Experts of a small language model: width 128, a variant of Adam for the experts.
Below are experts of layer 4 (counted from 0) of a mixture-of-experts language model. Rows are named up (a neuron's input weights, with its number) and show model dimensions 0-127. Each number is 128 + 32 x the weight over its row's rms, rounded and kept within 0 to 255. Numbers have three digits each.
Before each expert's rows: a language model's description of what the expert responds to. This comes from a sample of Wikipedia text that the model never trained on.

# expert 2
What it handles: Subject pronouns opening clauses (He, It, I, She) and inner word fragments in rare words, such as ra in apraxia, aly in apocalypse.
up0:133103082136106099186142125172129101130157126155092113145152145122116152098137099096106088099167083109093137083155145137121143134148142094201131158074125116225131177116116143113166099144136084086184166136128145159095160151109120088130110114109133122121139177097122093155132184156135095080210097100108147117104136060199083143081113083084046084098098121090123139142119098180106099092118
up1:136142135166112107119149207153166102202180095148105124122087089151114137061184120115172108122098158117142120167081079143169136145151153165099130084130068094125074106107143081140138117134111120090105135116150138139163135161129128134170113117190091161144167185104144143121139152127103087081133158051120116133150139109169132165191138149186141138165120199125158125173134227098077127122132
up2:127139160100145084189180126097137141132230110113095152092086074117120057108164136103131086135172151104187102151196108167156110188125084160120157128090106161201101171165134082151145144102104095116144094142129138116151100120139110103079102117123131196153142156124139158059114133160178136088185085135121110148125091155103134174160144121077104132110134094136137119122150095133081114192120
up3:140089149205102113088123110091082125088149106136110099123029111111182064120160119151085106121091158114177087158131077118136203111120126112174128103169132141163068171160141122134095111100135099151234115142147101133099109061135141137127134109073146180094143094126083122138126105097109116155113130148121111145088112133147154122109145141123122207055103162101117131154114122073135111077133
up4:128118097119094149195094075142110133129151154138084103154171104123138148137097108100137099117087077062159217082141211136131101066138140161171160172104100097126120128157155125129109093130074173169064144109143161100085101109173157132169096051132168128076174100153121051150122131141139118151112139076107126102170146093153096113111088160114112136087078117109137106131138156098150109134083

# expert 0
What it handles: Articles, relative pronouns and dates after prepositions in prose, plus colons and values in infobox fields, e.g. the, which, Career titles:.
up0:075164122149097117121163125103108162041151146140124171122062095200128111156103090145168104153106150104139105092072085172131109162117130113144176101161202102143089111103106176126156121154162101173158130134122196131141131127155119098048121138130153140112173131130111106052130131145124148070083168130103152173147128090120129127086140183151093171129184153191168117140155112139093166085103
up1:111131089143192086144135124095117078131118141160121102146133118137058104158118152086170121083124192141162125088100151069121126101124160141108131114182143172118150119095099165074193088106099139176140097117097186121122072151106193124095084096162093130114248148112117149102123166123129155171089131132220123152128083143125109126129114171101136125089098085129119096155118111125120126121065
up2:167113112106141150127107087095094202147165095116124134108110106118128111114124068087110122144136129128136165143160104129145070100125105102132086191104180134125121142155105084107187158158091164109150150111135112151188098121091145067129114156136116088104115149131149165170123223125089149138093153120130056159125124171102125175172176089140226111175141140220135145191130119116169137104135
up3:101136144121138074116136073088093099079154076123102146169061130098108147139128133162116101151119097073169079136129087059083170200106126091176073083167140165116080148056152129156164106141180121083119171146137152188106140163143152092121118090124099105116109147093140129090135093122156148131099116137148157091126140079091119121083199098083124126144097126144106088155111138125130075061090
up4:187085074166115142160150131225161127207139084136109166126117131158124106128169179113106130147077080077181158107136113123077115106139109168141141159070121194107177109114134183145147147126093105140111138120170163124121053125140142126162114102145134127096132146108105158173106107076118096115117177090132148172113116180102166066167066129115104147151134101180147119111104092161112081139174

# expert 3
What it handles: Table pipes, numbers and percent endings in election tables, plus word-final pieces before commas and taxonomy words like Species.
up0:162136143128136149164090103150068117145197124140085110104149145141121111097197106147160078154083170169131098101109101091113169117069129098175104111162142147077041095119148116170166136150120156109157156150085105156137153076128115094145118127152056139081100133115144157111114131100138085168116123120152144087092134133142143132179093075072143129124126171178115134090159190174136175139035
up1:113161114116068085116098180102128104137151136123138063091109111147104095154115143185121093117130139095109145066139114150173112146135149186149131133105061142141082146105136164169060105141122141181127112159155110124141144122122117005129098097170034092127132135096150136156123176130195128099205137074130110082139142136144167133150125090081078112115183122114179137131145142137118162162135
up2:147101099119154119147116124121073170118129085130158183149068122177139131158118099114098124134146210136156102112148118086110135144119192138132157112127139122189135076161115097196157154162141153111172127165171088160114079111129142134116120111144057165117120143087185176079124147174074170136174211145148142093105090089159157117183119086176096133106211135158168154159143119110147136117110
up3:095152143076136161135142206131105126187103095135068142121158149152154128140204113129124105116081164153113143115142190110118111140104114096137095168122177143110116094109174126152105154106029131087127151154116127131134167126138135094174062122102120102083118191082163094097108139098141050132088116162113169094138134077151135113143120138068121142146209073168131138119155144125167117136053
up4:104081124127117143131130131153150117103218141151097177107092120159126108124082108117102098151114155138113123049141164128126160112067069087175127158122129144133170133146145162109153144172134117168163117186120134168140101142171179076148091112155100153098157151119160039141080132094113126101159150147146144120117130112093108139152202136112159137163199149147176078154148202210150094140089

# expert 1
What it handles: Line breaks after section headings or list items, wiki heading markers (==, ===), table pipes, and prepositions like in, at, on.
up0:151105158189123114138080096109068130096158160092117178128107175171099157121149164147102150160124084153106113130135107084137149139102160118196074164131174157163126146110137098112162140136165212126084112151137088116109133062121154194140154117088069064130165138064143115112080169138144128116161120163151114082212074119147122155195112150134118139196174099119125142133158093136131138144131
up1:192093151149088162163083066130063115130130152137134121111145139144132046164193100104112120139121156116108157125136125101177122095104125113164098132055072122192134042117163104123109139114160180067162112103129191127150138078164110135160120171107140188107112088130093132102122169106157144122122140091149065136110118152184105156101114111112202117111116136130126189093104157098110127150076
up2:139102116141141157137139101118159064150106148191136125129134107181155162131108187094082119111173108137133123166122126164175144169133114111130158108108170188121127193188164120103159139107106134113169130128110088125094122143139179153077143063063095116127203152168156117109097213166084093100095147149151112142113111146116065080147132064134178144100141152122122049118162081135137120182145
up3:093117125104133150124138154137128121124165121115161157096134133197135087132161157161171126166092143093140135150143149101122100176116147133120139160141134142139085086145143133100234166145124100221145152108103130109139123151115111101092123021130128099114151178120165090165124154101172126106127140162124146185089087100097142152096130108069168119186130111171167093146140145150164196027097
up4:145094090143140121109166151104121093104152144116157124137089085049045133142133118169135118214161191149119132129202098166143082093142092176083105107169101055145086114142140107143131182143107139167135112149106111150144136139115217129146093156127138127125090120122119088122130198151138102169134130133135154117135124071181135151171117106142120109068109157165184145137153135149153202148071